Experts of a small language model.
Size: 14 layers, width 192, 52M parameters.
Experts: 64 xIELU neurons an expert, 6 picks a token, a softmax router, a shared expert of 64 neurons.
Training: a variant of Muon for the experts, 314M tokens, 4786 steps.
Below are experts of layer 11 (counted from 0) of a mixture-of-experts language model. Rows are named up (a neuron's input weights, with its number), down (a neuron's output weights, with its number) and show model dimensions 0-191. Each number is 500 + 25 x the weight over its row's rms, rounded and kept within 0 to 999. Numbers have three digits each.
Before each expert's rows: a language model's description of what the expert responds to; "gets" lists some tokens that make up at least twice as much of what it gets as of all text. This comes from a sample of Wikipedia text that the model never trained on. Tokens count by the router's weight.

# expert 29
What it handles: First word of a line, list item or table cell, often a country, language or infobox label, such as French, Personal, Genus.
gets: "\n\n", "\n", "- ", "==", "born ", "==="
up4:529488484447478520516517497546499506503433494517521501474501543510466555514475481485522520499525505490496480518481508444459507515509496510539499508518537468532512529540528496500518485514465499525514475529517499486509467504462480520507450479491502470503493515474514493482504453517499509503476517483515509457559508502549530462455552504498481498472528496489547518514489476538475512520503509487457551508510519483503560488535535477500512484511515509515518500480514512525493469528453514508489490523529466507479480554480485466469520484496484496455497517514492476445519503511520432493
down4:496508530452492466519493516497504499462524508491517515536503506502479536478509530541450516558504484479516480557510523451495561505457494492474458516500458483487502486517509477465458473521492505491469557498517477539480517556470478492495480486488527447504475480471513501490460486485528513543512503512501515462526524496517554500515531487540492526456527518512513482487534481496507520509528486498485482479487536488485514478471519479511456510482468505511499491500484518497483480508464497484472499485475521485489473520492510478510472503529520511420509433496469457510488470505476475537
up5:495544487525515495508455523528508462541487525500508498518518521506490522450543502475459482537490522519497548487486540522501500512462530505538528526484496502500456484518444514508549526450485541475532520487490520466482518485476478487513519510444478520504448513475492471514510496464435494487489499518514520495506504494524498512517528474503557474464489534502496526497475551485500525532489483462472523477477494487522501469468540521507538500469495512490478538482504482506496488510505471526521478497558452511492542482502472493476519519550509519517503459511506527550501510516505492541
down5:498520505532545489508495524477471495474496522529496478497503501526515516499512500437519518505495526518487511506506462498537501507514538451482484535460471506503519489490494492506546489560466495503521494469469528514528488500515509469545529437484518473489475504469489474468469546548478521493494493489482526519488486501522538485470523496498516479493432489478479458481496515522506495502542526502485471490511435464512501506513522515549578516497509518497500521476515484511514525459506490481529497416477498460511501478530534545516505447498523483486485499504463501505503474535518498476
up6:516550492506523474491522482509510492474458526549516480507480531509524545462515495519462485473480504504475453485508482498515472528527515542486474473511528506485463461471521515508473482519531537475488498524525512487493499476509556470510498560522473528514501515471467510529493500513533490522513505464410480495470484524479507494485473518459520500496462511517521523500476468530500504490521507506461501514501511542467483499508524508496457448499506471499459512523524572498506507483502508509483526456520456521485492485512489460518517477496508477540516468527453497492472540548476506477
down6:472527522485535490496483506523533441504517541473499546483490468517512494498499505549557469468509492524494441509499533528521485460520460491493485499550516463512528485500502553494475510490496541487506465497524486475541515477458476481521458494529514512459496492521503541522477513520502509468529509508476521511483550489483490484451506465551495495473507496492499468501521513488539496505499468519451487472529517506484456508496505520470469500510493519496487497505468532432486521501483506558495486468522470494508485504470494494495521501449498452511453510487447521493475522528471521479
up7:522512526521494493503520514480494509515500494513466531495514482525458478498486498493561552539487511479503541489458505529480493498499535488471449468435501487488499505496506509465464511486501520546481508517528501511488484495515487512510508523501508515505491532471504539459513532507503506475493489482534489492506532491514488514508481505489484478550506481499507445476483517475476497474508465554526489511531504509536429498508496561494476520541528512483494500529472501504457475544459486526504489551493467480505520531501567459530554501511521527473479481592485500475515504481496493510
down7:532492484505523515502515512472488476475528519474525454488511485476521525514497479508516543441516498448472531500498466522508527469487475526506496475482482549541531497520500478484498530514518458491530485497494516520526514482512532489545475465499489504456487550492495532500551483508492504504538477477536472501486521481497490501529529505513514506493492479470498528542472520578497469489451447498514508501495526491493486468499519553509530479456505500490516483524491467504518513460482538507496514479526462556516523513533537499469508522451569481540503525547497517485523505484487490486
up8:504484484520466495515480516488521483535444499500474486528528479534524495433527461479490506490474515549485497463506544499507510515495482501468525486507486431543509479482473480510477522498512533441505487525496506533492525515506454500470469454516502469491499475482509516493533490523537524501517465533523476452510498451504531500455493557467502542499483527545496493513507515504475474511507486502515483491492536462515499497526506506492498533487498486467514520522522502522519437481541495495462478518506506497510541552518503465497524530513472493483488556507488515539525515498508429516
down8:448475505495488477457494494504522524496503506518458491493502516465507455476482488488476526495453484512497527483474467470482501483511529488536470504498495495491507477473496536534525491504511502496523514519452491492515498523529508489503496486535468479473500507449509469511529480530522463531513437492479498486518477516535535521456453462526526492536526476520532495473502468515459540471514512466489497516494487505521567506498486480485468481549514441491530486492483462509491477533525497514470456528516471470531495500532454529504472550527487471499521518522454560527488530487480494486
up9:486503513498488529464466522459511505488482529502527477521499504439509509495502494489478490510533474475513529516499472469453524504477526500484474495523530484527521515486523519550506469533477486510505524499469517507517497534460484491543459478490507468510496501534511538475503506509524483521468526558490516480495516503529509487528507492482518517478496524475511495444507531487502447565445479476500524522499521485443506449469436512515491504496531424501522534481498500464486448530500501517523481491506533467506495555535508524502510477501477464475491530502513479518466532473481518511
down9:492491532524453524491508537508475491545489539476532475483515475450507537492539508516555510502456487584513530492494500536516481543490507491518511509479541538497500437496490482464515479464476476484557515504485487470522487479484545489505474520503549503499522515518470505500495507511519472484465512518492519526504462460513494485501502501496512512502532517516481483486506514501549503505547511508505504468504529508467502518493552471497542535475507449492522465476527515489530481425476517497526540475514524506478522498512530504526459474486482499493479481485531490536506519472483488459
up10:454486494497517510474502492493497481497480475491496527495469481464535510528472517478486483563466476475501481524505519491501491560505520531483506512536503487483504489480492532465513522492503496542485476487512487494461497482484470446489489464494530446497552482474490412505459496552486444529498526491470493503488525468479487493451520494526533491525466548518489512491489496534513506514538540532505484483522461511501512532501527491512543551481507501461502532520527506503508496468498531518526514500503473524514524471484473497521566483508449480478448490510486486478521474522490511481
down10:515495500476522528492478446490504507517484510478492490484499535490461463478527461489489466487533533478508527454471512525493501483534473505519434519498482480450501516485531492542481504465518502473518463511509481498496518522493514520487498531477478471469523530512499497455513510506550519510486466482522510532490487489491485446494461478508516472489517533508492481483516548454443493500533504479539482500485544480458505486489454499518513516490496530496515534505569498464506453534501516496485500490481542489507466515468545503531510455453504503508473484462522474491516500442530511544
up11:503518491449549467485502499496478520559482485466461486490470502500523521471516538541523474486488505506499485545494542496506455538514469510505508472514512480496527517502522508538489518508496524483503519511520505479499523505556528515509496523476479541453498499536492487529464509518540497497520539506527489525482478459497509505511529437489496487509468486524484508446538510499501458457446545542541459478508505531514494528546481486497455470490542491524509514483532490479497541486489490545483497496510505513536546551545530487501490486542488494496476510499484494486513511525456525484
down11:494481554502511480510451526474550507485471487493507470489465499523531478510506550463491495497500472522482491515521496515499471487533562476509549480496519494499471518500525499540510472488482508461472506508496499501522489510475517527483484512535484508517499556510548464516519510520469497493465506498486489486492503462501494511487490470510477507486442447562516469495479493477438481491512536492478506510459493487504515548446472542470485480477521556518508488522500465525473506531490513498499466477544519510455516515524493531488461471518475472467480497540507492515565477519471492491
up12:461534484501524501511490515496509500479510505466492490470496490518491534505505519453504485482490489485463564499533497545474479493471490516489507512485521533489525523479469511502518482520531524475483521476447514519490497493456519466501503517461505535493507554516493532510522504543490513481480453464530507516509531515501547456503510501496518503469543505498504506542521513494482533502475519479486479497489518448483475508489534467470488442477505433507466512517443474504477509500496488497561512455492479468472499484499469545526546516456477493504478461457484494475447514546474505488
down12:533518453497448512484464508530530519516503495436463472500510498500434509478498493482498550505490513547484461497496535517505492489513508530474503461483483517502529492495506500454459474490454503508500547464538524467509518494501504475522555488497497495467545472447505550525500505468466460485518476456476538506508481481467540499484502497517526505531524469509465470520515536489505498516479493508492525498533511489460537485506506474568495496511518513537518523482493537529509509540502493477515547476484473532500512546508503529488515513480485515502494528515476482520463543469512491494
up13:514494530550497518537510538481513517461511515529515479460526507503527545509531476500483488513553510515487503497495531557463489519493481539536525474483510455469517531506495491463501557527489486448495497490497483481487506517499490534479484477494518521521509504475494493470530496493556494461533470525523486513455487522518475477516522529489496523451496465538507498489490462477537523465472510473499537506482486496492490498488530486487477522465520490517459503506516486514535483571499476502510465470540466440468478486502489493491476499509527460545530535528538514508554531493510496506
down13:507483503491555550485532521486453488476520479495542487494506505486488492494518505539442496505564496476520495493502538515496523480492475523514494506514492501487516514485491496477501507464507455464525458504501477490502519510489451472507497487499519481506535514449482524523525473518537508514548448460527513496478515518504543488466499466510521492499547518507538510520445510483534524522492496534479496523492463505505514530510514496483510527497452513547517536544506520520509484512516495493484539469463508510510568545518429496476463521492480506501529496571454490505498498515481509519
up14:495510502522515527503525497498521500505443501497524493499495513544506540472485515482457466486484470454496435465495509533493489486475506487518532537487529476531492481511503494503465509511494500536470532494505509472491492486468490468413455497485494511497517476530513449504549508452484531522481515532507475521502496512485497469559482539469516484476505476513505538505484533516529466475515498446474515472478447527470534461458523506528525508468453524469507541439482506484509525487468527513509488493531466486518496490483513537493519501522498483479507467467495517483490533522499495493
down14:510531494523498512509488534473498478440475480515491480508473521506497516522483503445485484487508493474466471481490498521495508488514505487503448524506468475524504572458544544484525489488456500514465506493477523488511506506470467501467502507488473483491482542481506472496485541537524472519476513490491520507509501527482438534510487506482506553540433490500506480539493524469516533451466489527514450524512481510478516524456463547504511521498489495493530521512526488524532487482448526502501481507513505566476520489466509536499464512534479493498504495523505484499527441499509478456

# expert 20
What it handles: Determiners and modifiers opening a noun phrase, such as the, its, their, other, previous, main, and especially at in at least.
gets: "the ", "by ", "at ", "a ", "his ", "in "
up0:487502494493510486512494503518522519511515439523517496513512509532508490480535502499509548503522535489511539498510464478505546481467503495490523490541511474488479496502453459538500596522496520472550477468446514495493536545520510534486543553480511559489509466494498530486533464535511492506477482520501483520513520496485514487542508539483486493481465472525486490509487498555492481470532487537529514462507500475521468454490472503513495512460512475502529515528429500521497516500497518495486487514509542483484516538525518534533523494542523489532503474502478477490523501473479499486
down0:445507458491488512510505494506538487495530509480547498547509512514508512526504534486499473483504492570535549549477500464475495493504538479497513476497522520505520496477546484507529489526479481534481467517477486468470492495489520472476547512520510519484460449520514441521515485473511517492479555495523464555447495542488506507503542478476505498471518489495494502516491511450485495509528479508521515551511491492503510507436488474469504477498458513518529495506482481500517497502508474478547489489476478546495524507478532472480485490436544497494522475464494530478543486501497516493
up1:553502498534491475519531520521486509515480476518512494519477510463484514483489493487471535474521482549520533542514493553464476532487529473509491518509491503494516507484502484519517492479511447503494526480517465532462566481469468528544484469528479541490500498486513503509477465478498514497525497524502461493508534491521455512498489469506513487467505496528521536507537489464510511489484443488421474489525461544494544522506455472470516441504491503513515479475556491474497513490507476553524481529512512518515539557517519495502510492531511514509497530536472496506475462496502489504
down1:499479537499515512494503492523547493520529480527450498531530457531519491511500495494515513461508471523519482483496498521514470518490469530517530483474490514534555504491509493483494466453502513457437522489484507475486508495444440517540483492526527466512500537482473484541507485462485503547501511498495518538440506530497475499485479480472527533505472545480454468515519491494473480478520467484487529484497511501525466477514532506484522514530522517537479502482541476496461490461498473484514549550527548480498499511516520477501491472537493475500510531465493524522528506464457521487
up2:480471492489532501487520506481505506466518463478530457515471492475494510466519524527511514533486497505477470546500480531455514542506554489531495533535472506453469489498511456472515529519527482495492505537500519475550492536520497538465533532475510513505494533497512487508489520460512449506452500494489509512466468503502524480504504513519540545509500473498576511498548488487549457502511486505491557488508479501467484505511477465520432453497496536496507505526546542470511463526497525495503474507494516533503478478518510508532511478479548484479522495529491496525517515526505502474
down2:507530456485474471520506514513488519502537457519477501549537508487523477471513462478448522512523485492505472513491467489519490476533494480471509547516493502497465501490490511461560519538489499470506485502500510477556445541486460508521523472545503466488542494502497523504451489539545497493516470523496547478518512500498533496476510499523495507496450484472498480516537510496498510479503448514529556492527515505482534468529487528499497514476501503582488503528501503482525491519485458529477506487469528498491490542475480500507528502463514484503490510497501526546571481521506482497
up3:541484503512541493529504499504522495495518491499489532495491478494459442520479496481518523452514531516504508503501520522467511525504502536497511489480570483531475511500512550493486507447462496538566482506458540455500539506507511509478542495502484536493525502468513508521490496514496497448524452492525528469572489507476462484500487509485518491519505466494482502528485499509528508534510500479499476521515493525537475491495532523493536527513507499518485472512533552520466535516478514502428508508508494522465498548472514458530496459470536539476509483471493495512507523498547485477
down3:496488527494480493527492529489505510527448535481501502488438548503482482535504512531499553511495465537519524503477520541507536473509449502541518450508479477539509471527488530525475525510499514521445487493477512501496523540463468473485494481520517476529490542485522475525538508533500526514496499468451446454511515532491486473563483515536499491501507506507500523534490498472494509488472498506480552517501521517510484512505518476521481479498508494490476510557520489468519467470495478420492500482499507513498505523512449500559513476540490503521529509506516468505479512489501486463
up4:468465484496540504488526532533525531541485507483507502516476500488496474466489506479516481510507512504491542490478496520482500567504511530463517482500550450475516500519528524488505521550503513461484513524480530520523495483556526475487489503525489478467529501516508526502509495499484481485483528454450459515473500484492511512476539463493532490518542450516562529493519517498467516462490470466487509509477468512493485483487534501499463548452495466520526527567532509510495481506499508565483503514502536496520520521530484452486468508537500519493502487479468506475491527481550500519
down4:491476537526511501493512487485486514451542468485505510502502512470449516544495516479467467482511494544514511524501490513485506527484498471492469489531523524495508470554464434503510464518497524444480510537522487529526481519481492487487536534524461553506496515500528546468530518495517455473516509495489512500474464465529487523484466518546510485521507487527481498494503526469535513496491498457515499500470482510548497500499565472471493479525482525508449475494495481496491514527532480447502484499492556478541453489505512530509534514485498473514490505454526520548501474480477516488
up5:493512526517523475483504481536495501489519478503486527480523540462494489542557482513537513437464503481533510516435500477473482497488448515520523475508512472539512517465478509527513505515477505470478475511493517475497498465502529508510496459539457502483521478505499514512483522518494477480509471513485496536539487487502498477543511509528463506490513521488502494530512497424474480511508470522532487476518496508485487496511533453503483501518554549522495474503489541521493496519532510530484503484520471430470501502513520539504539478493503460468490485415509474485460494492496537470
down5:472450524490541486474491508457496497516500511490517476467498454534535491533544453518500478515451449491492495524475473449520542524485500529502518460460513499490496483469475534489512468477513510498522501507531494482504506487520518458528471469502523483500523488531483523494439498526484483466460492474511513490522524471547498530491494508505520478543496504550461545487496533497516513521498501550510517489548509465496494491441565490502498524545520473551512486504496483547502523479519490544534526534510517467522514489494499514472490503493491477499487489495467497504473538497456511513
up6:430510516523483491470485523468460460488533486481484530468481532515476504524505472512472476487533493488523518507473495474468484545475444540510512493461493509469500531521460481551477498488428513510515507519513442503559466502491506490476487515530481539470501513481481494492507502520495458491507503540529507518487526511496504476461521500458509478502504488531544477514535466483468527496520488487478490485463470519528521495477492501452482551479519509520492494515520498502499509491527454459524541459483460514487472482511475511481507491510508499483477558457494529507483500543462498478
down6:560502502494500502473517407515516511498530538489526532489493500500495507509513469488495501516509530499524541468529488501518506486460470493506499474512427526467510471461511493464501520529472503477516466494472494477507525511492517498500546520523519473504547481484532505513495499471522476540532523517514484532497475518498528501508495510450503508493459492502486535526510497441522519461483493522506525551514463501535499473507544506518491465517498493510481483545497528539481494484513506520487495496434441498533489487484524513520506465482535507520527509495552530507514531547525553526
up7:526480509528514515513466459512469535506461463489489466500451484527472509528493489481520523481499497435484503538554495541502481526519486457492508485543557536481485474528486492486556442515518515495452522468478527543523517523489484474538515519506461486520495548481492466477498541498512515499506499546487459506515473493474505504492483427483504496489518518489519485466503472465511478465549482512514468512501463496500489473495502508493465530516539502517452504487478488528496514523509496508501464503472487513492483506519498513477501489528497509497568457502437519490483482495499505514
down7:452524491553553491509515490524499578521468468497449525493482522488481500590519496523512517526541535501519492475487496482536501471497508501497494517531496513529484479502510502504479449533528528480455456516496550490501500491520494484489525468521496512483504552497473514476538454499525453510481510514541509509511518468506473482506468500509480479471526510492489507473509514516459498448522519517546522510470505490466537490501475514481491469506496488554514535516476514494510536495557525508516511457465525487509490468460469491520466501512502519523520508523475505526458500498499515499
up8:513512492543485478531495505494504494479521498510485512495488508521468512480473516487514569532483517478467500454539494521505504514512508510464511509481511532462475443438499479453520493490464519523497521494499492468525482477486546478466495556502453502475426534458493488511519512473537478535487442500472513525506499503491517543509511509511514492509478494510481437536527505484469455501473474501532505537503505492520512518487475517475502517509503446435459535497526515557500485524482540471488481490493504484493504506500474492518562470487499497501477543505512506487495484517465500512
down8:514525470499515535501509471476461520529490514519500520486535522517488539516477495477502509502474575470488479470508482485505498527504514510510507501522537469486546502540506533473440480487460495526526486492470525525491533494471525469501517485509474481510502510505509446515451483478535521518545548522518518510480528515500515522457548468501498512474533544500525513520513487492468484494488468522491466471500488416506514522513508506575506483493486505514439538527524482545491496485510529481485476509454445499509510511490480460502514501505509459510475518475495523498509521513499485544
up9:551487493496508522489487524488463463520516516515475509504455496507527511502497512500547517477525536490501480500516520552496515491451552509479519478523498506535445499530535471518521505535521488494503476514443517523538444504503494493481520493491456480487524470455517506506484510472492514500531481493466490544529488551452518517515522461448527491490488504498467505512499496497507525515491480546500522516526509509510449478516477469480517519461507492488521465527496495499501472512458481454461525491517475454481540478494518511529518536544470499478490503555490550484521509518563496514
down9:487451493556495491485493501516521468520566478494499520485489510477527484490471506447489449489479498497491487486491528511474536551522461490493492481451518485524478536455489469507504504483496504512513527457513502486446499557544491538467507482520475489483516487487488481554524539480519524503484462451481461495472521506494517476475481510493527493526495488542459517518491503513518491509514495521483495451552491515494455466502489514466519532508515494480510530521493516498467520499499487489552512504512551461458497480573479466506514517494519520512492529455519461511502518502515517467
up10:494504524448509498501477460526519452496486478509496515531517487500485500464508531527521500500530526460493494523482478468519513491501541514492500499514484503486495540470484482508535470519557477467491510478495500497517475482525507545518507527487504501501553511529517508498527490522502507494471468552493552495506511515506539468510499541470484476468481479516539491476511511503509469498493527478580481433471491507497476469481469512490418496494539453526478483503458535519525489465481498535524470477476481526541481488476488506520517504526532520476479522530446500528537491520537494519
down10:529463524481501516525560507439498496473538522455511459507501478485509490488462527495538532492528509506457489496516484500534465475500490515473520516466523481500490509501541491524562491478487511530541492485501513481476513496503527493498520526489489488501476493460504479526469513479521472488480480503498512459492533482512501511520533497502522527526500467532389499482574498481467513491487474491485507431523516478463506478524482513459531482493512527519512518493520510508514500528482560496481477461483491532541484486485511505483483496497516508481485481474503488443518456490485510466

# expert 3
What it handles: Line breaks and words opening a new paragraph or heading, such as the See of See also, History, In, However, According.
gets: "\n\n", "See ", "= ", "In ", "- ", "also"
up2:510483497523460549476543482502485476529507485492474484482521489543473491529546472482466519519492541510505518511530500531509518438520483464519470544490525541481481548532515555474510482479557490468512451517494522549506470488505513512500505483509528493542496489488484487487487510512545479475540470491495470487443506502487477496478465558483455511544478515495484478451492514489524553503527466490532495487500472505503526529524494518458552497509497480504488532496460482496506482470493497477508511531520508490479515515497528542517520491488494495458515465529525514507480517453494474514
down2:489490479506486488530504489525492542421497482480485449552481549514502495485499496474495501504491493503509492504516509498480474510506492537528522485552464512530523503528514510473482495491440502496526510504521492483512529496484490536487502493475455501504514479475523502521522532469502513488502520522525512427494515539559447508501530539515501474467492531516488506503513472510523462436501497506506474472554506533492513496499499514472508527503493478499517564478434516512523466490509487500480517490515478463547499525531455539454527523496476498488499460479500490525507484497560456499
up3:518476474478515481501496498461500480482465530506494475553532510514492512488520529452496504480478528470497545528515526508494523497561505503471503509521434490528556473493540508497431487518493500496513476472530500561506489533479494517505476490499494502477532516531449519471462506562504523507493521461496537500501494526521482520499482544441496506497503465497508522488486512502484500511473535513529481514484534514508428518554509496529484520496518496504493483507484523504494427530525490502487501478488478534521470508522484459496488504521470495534490495474453507521504508440490468492
down3:497502530475496528453522507446522487474517498485487534470571524505502540500486489530502518450486511515487490517482467484517535521485498520486495533497512498470476514485457494499470533513537488492525497515562517518482512450509501480559487530485465496461474512527494470516464475514516493526499461518507499497494519516466508516515475481502493528509497524468555526476467468507536504531496506468481515557494516496583513555461505515499502502507498512494462488505470484504486503520528451503537488515498471487484487479521472495520474529499500447520473542463532524537482513525477493533
up4:520504509515508483454451520487532508493479524496510510483503455511475489506514485487450545490461501527479532534544548513519503523521488490472470478504484500525489486522485464495541529493535511500500530566451514434545508547512476518480467549450457524540500448467493507487515522496482535564457513479548496453474468497512493478517472501502486527482489476513479494493496499528540500450497515516471524534477527485508502526519500492492509530522520511480496511464495517540515520478496486501493486485517508487505453510533502483523482495505493500508504487547538491505544511505495477464
down4:469465461539474530495477514554473483513515468466518517480465429503525494482540457491525491465487517459557504486499501512512542538488539475493494496526523525536472510506477470489498491499476490473513468499485494497529511510506498473488454473480479473488505496488520476507505464480481493472463527453511499468530560469475556522502544513530490486504504496494502485498474497531484512524469545537486494488552514491480444521481487522540485509530502493512469522497481528500480468506528488502483482510485524488507521473510503464523534513525481491515507493506498469487492530583474538523
up5:490540459432453464478505511459554490466479514512516516501474475474505511498490498474512523504507468523505489500518482521533522465481501498526508565492505533526466487485482474436525463498533477487499494495511487516544543497515527480473496482455547505532479518501477477491534473431489509496503462494517517509481541503465496518451492509494492497480494504481471533449478502468489519461514510488535535450491472463525475491484478512499517509465490497466506494528486522529512468517450478510529511501501519527482541473509520539528441510505529517503479481521493480491524493528489498522
down5:540549481502477513508467465477504502471499508506523500514491492477476496446500496466500531482497478532501498501500544509523502533506510463473486553486484516544493485492492514482470521532547479520521530476523482531470471464486525477488494522537495512522488491534515498484538455478507513474478487512502483468517489534504434508509494482492513494509471502498488498563523450524476507465505514556494537508519496479512508493491522443455518500538489514492521519554478474477484473505522496510541493497553536499482548543511514448520489543492548462502502466548507491492476505546523510486
up6:472499480518475461519517514493498487509476520467552452507503493501509505499548487498493487451508495489517492466512484486490522512549466444495544541538496516480553425539480533478513527503493537514488504514525559510500516526495497480511508533505470541505487509487502444510501523514494477555511489484517468463499491512499456452537467486509487488534487459507533525479529448485515482489475482514466477504467498468554513489535471477477526496524519521496505493517454489518495489524492527474491530511491459517506483503529498482506533507537532488453521484470526518489510483530513466480
down6:528515505493506555540503540515472489529522509467527472473480514485498528534518551503491489523510450490501507556487490504476560525470489446497488461507498485452536526468557488524487474518476511499512510518514521518489477491477511502532515516455494447500478455506512528515550533503514488465489506486496495513509500408528482490496535537488477500448497515514474485475486495492449489510480503499494454508494500478506515496483495479551505535519497501476516527496519480515528520515486497476470514500486476507450525491467518487499512487448514482466526486464502525516445521483488521526
up7:493492497480524464495490523477532462466491477531514513508504502468510500572539480555505482481499518525501481474520517530501475462519482564478493526508516507467519509520511499532522514498493510523500474492502522524506511530496475478522484496438521501522499535505491488498501470470515533576476456542449474519435523499465498521516472514527535502460500436497503511486495485452508521510491475492449472495500496457522543499460501463525519478526510495530464489503469503514529512493487534537544449536479517497503473475511489515511504490497501468481483486514494465514524520503470515477
down7:500510493507509462498540462513488493508496454537500485527451485502501473502466519520524513517495535502501555541527475471514500518528481533510484609519507501486476533458473468486489522529476468500473512482553491520491516512496490538505511494495487515452504530480485504540451500494491501537488501492475529464524477501514508498517520512466505485529474489496530484512493494495480497476499553500492510521489524505515544527489489482513467521516509511590482516498496461505478510487497510508500508496528557568461548446497469499524504466486498519500491511490475468527486523515510473476
up8:509499481503542481527507512521498476468516466498518542534492460465517489520483478501523502512516497509473500519490540476499518496511473502541518462493520497538500497472516520543504479491501520449508538480510545519473544510506510488502455467459534535566480510459473467525498459482513469553487492530468485498506490457540487523484494477517521521497516468496507521538462508526490505518509530496473539518473547528498489516486524467470510551466496498448487511548555516505489529497532487505510492456490543519525477504516563511467520505495515501504478496531474543517500525534503481520
down8:536498505506515515482491469491513517493517485525488511463520487483513500504460507522490486513521465453515491519468475520507492515510522499480487504465521502473544482509476516497516487487508498497502517540513521494509459504498484491498518532553516534500505474525475497471486512513465464522439510514540491476486482575508516512502514524497485506497476495437527466526512494493455513477494520500543452516475508576502487520505482530523541491508462505524478474479477498455506453537512455523478488515519563511471484482511506523527543542536480467489489520478455488497570480477531463472
up9:507460510500474487510493540486492482476504490497553475501501515465512514503501520491479509505524512446484491460550488557502517507462520470475468529520521518471480486500500531473512492498517516490508443460475478512457493516504473526537492516490483533496533481470495489497500489500547525453483479456477510500504471489486488511476523487496521516526514481440529543565500502533509539491518464531463485514524486485552472520529553464493503478504510533484501491497530498492488478524487466479546505442525516526479523470491510501525506487540551546508536501485530481519523553526515509494
down9:508514490507481496502531487508501514463478502547468486500473451554501519541503529492470498518522493510491489460515518546518495466471521524532527488454519481478509484521436509527482516528442503463544516536531495514460505481532511510500485489510490498529504546545473479531521531528512516467477509446545480497499518484469536506483530523511515467443546511510503492503498465545487477529517457516479531436461546485517534469525507531521466508486529520492512514515490476486483509495512484506513500458533463511498487501506499519512497520547524486482491504474484491535534520515475509491
up10:531491484555500521504561525477486512521471519536498476504505470498452493499548502506478506478514519489507439485522535518512490520520516498470512497508532470498526470509510508514482528524477474533535460523509468485485500504450439541427501515518491511485502514501467459515465511475508496470492469496508492482442497510494509480531511512502474533483515489495460454498503497520535506492501499517514486511501463535499492550476480508524504469489517498510501512504529478523463503478511533472500485510499446521488528511535517509494478540496460494501488526565465508520480429563501476467
down10:507484528499493529513483500499510506521479540486473487512501512447484468503524523491476457500429511512549517483495528468524459469518516527545461553506540518488479513468482549473510487474514488512504559501516533521500512501438534510480462459473490515516493522486492500481493510513490501524527474436510503477465547463509495510561457508526479468500492501527467528456483553494475484503544479489519467493492505490485489490487515538512492519513516469528519483491504527479470494509492518483481497541545501521457467506473498513507470514462483542503516530549476499488500479487494522489
up11:481497487492543526520473487465493497482542452496492484502491510444478475468510494463524499441476497557543492541479516522493496543503518486529485476489501467484486469518472522466543515469476529509461534536487494517512515539526497496476489469463477503514520491517504506504513510481486495499474461505510469518511501484476502473500494475478535492553504502534500529521555482519493554460518484541554520518491520516524504514492505536482497475475539552516491503511471494504512481485557500479506493550507489462528470505460504466467486435464483481483477478533526503513525496483510510461
down11:488493508517521485531489529533502503496517455491511515472470517473509534516465512527519484488486503475533456473489441509524486513472524501512506472495459523518448493458487516483459515471455494461509479475501465472500515478508496520538459473525471495514510525550510537530505449497526473514515509509519538508468478517502486489521473469514494537558516529543519451497552499505487507488466499446513537484469493492465498503500461509489517500489501505559487479447459499522492532543509573509495507477512511496538494494507478547512512512507470517509507531496489504522534462529519506501
up12:505497557506487515491499482524554517501462478491507521463462479528516508462462518524456496530531499490516523456522484497507473496518457521484502536500507445494491480525490507501565487531460533475522511519500505478495536509517494525460485516508530460550525506505499468449502485526489501490502492500470489478520519524476482457485533538536501456507485513492502478460485493474520509500502477496484520494532496501545542484462516521511502488498506468512553518545482482535504542458484519465491504469518492523434541518534493514524496526557469473439514515506488483507503493518502518485
down12:495505494473533449514532513490495495521488476503493515509512512441507490528512502524532520487544472522538497515516519531506505520467500540486468543481519511474503490488485461496541509480536518494505518481505499477514492518466502486477516442499495450514488508515489515489537474520446486505534464556544429480504517448496491513475464482496475446492540458516480537462501470480468456452484486535525500505493556464520519488476463493515488508527496498526486504514462522476510461487486456513492509491465539524490493509521487509500500455464538505484512450469504481482499510507495478483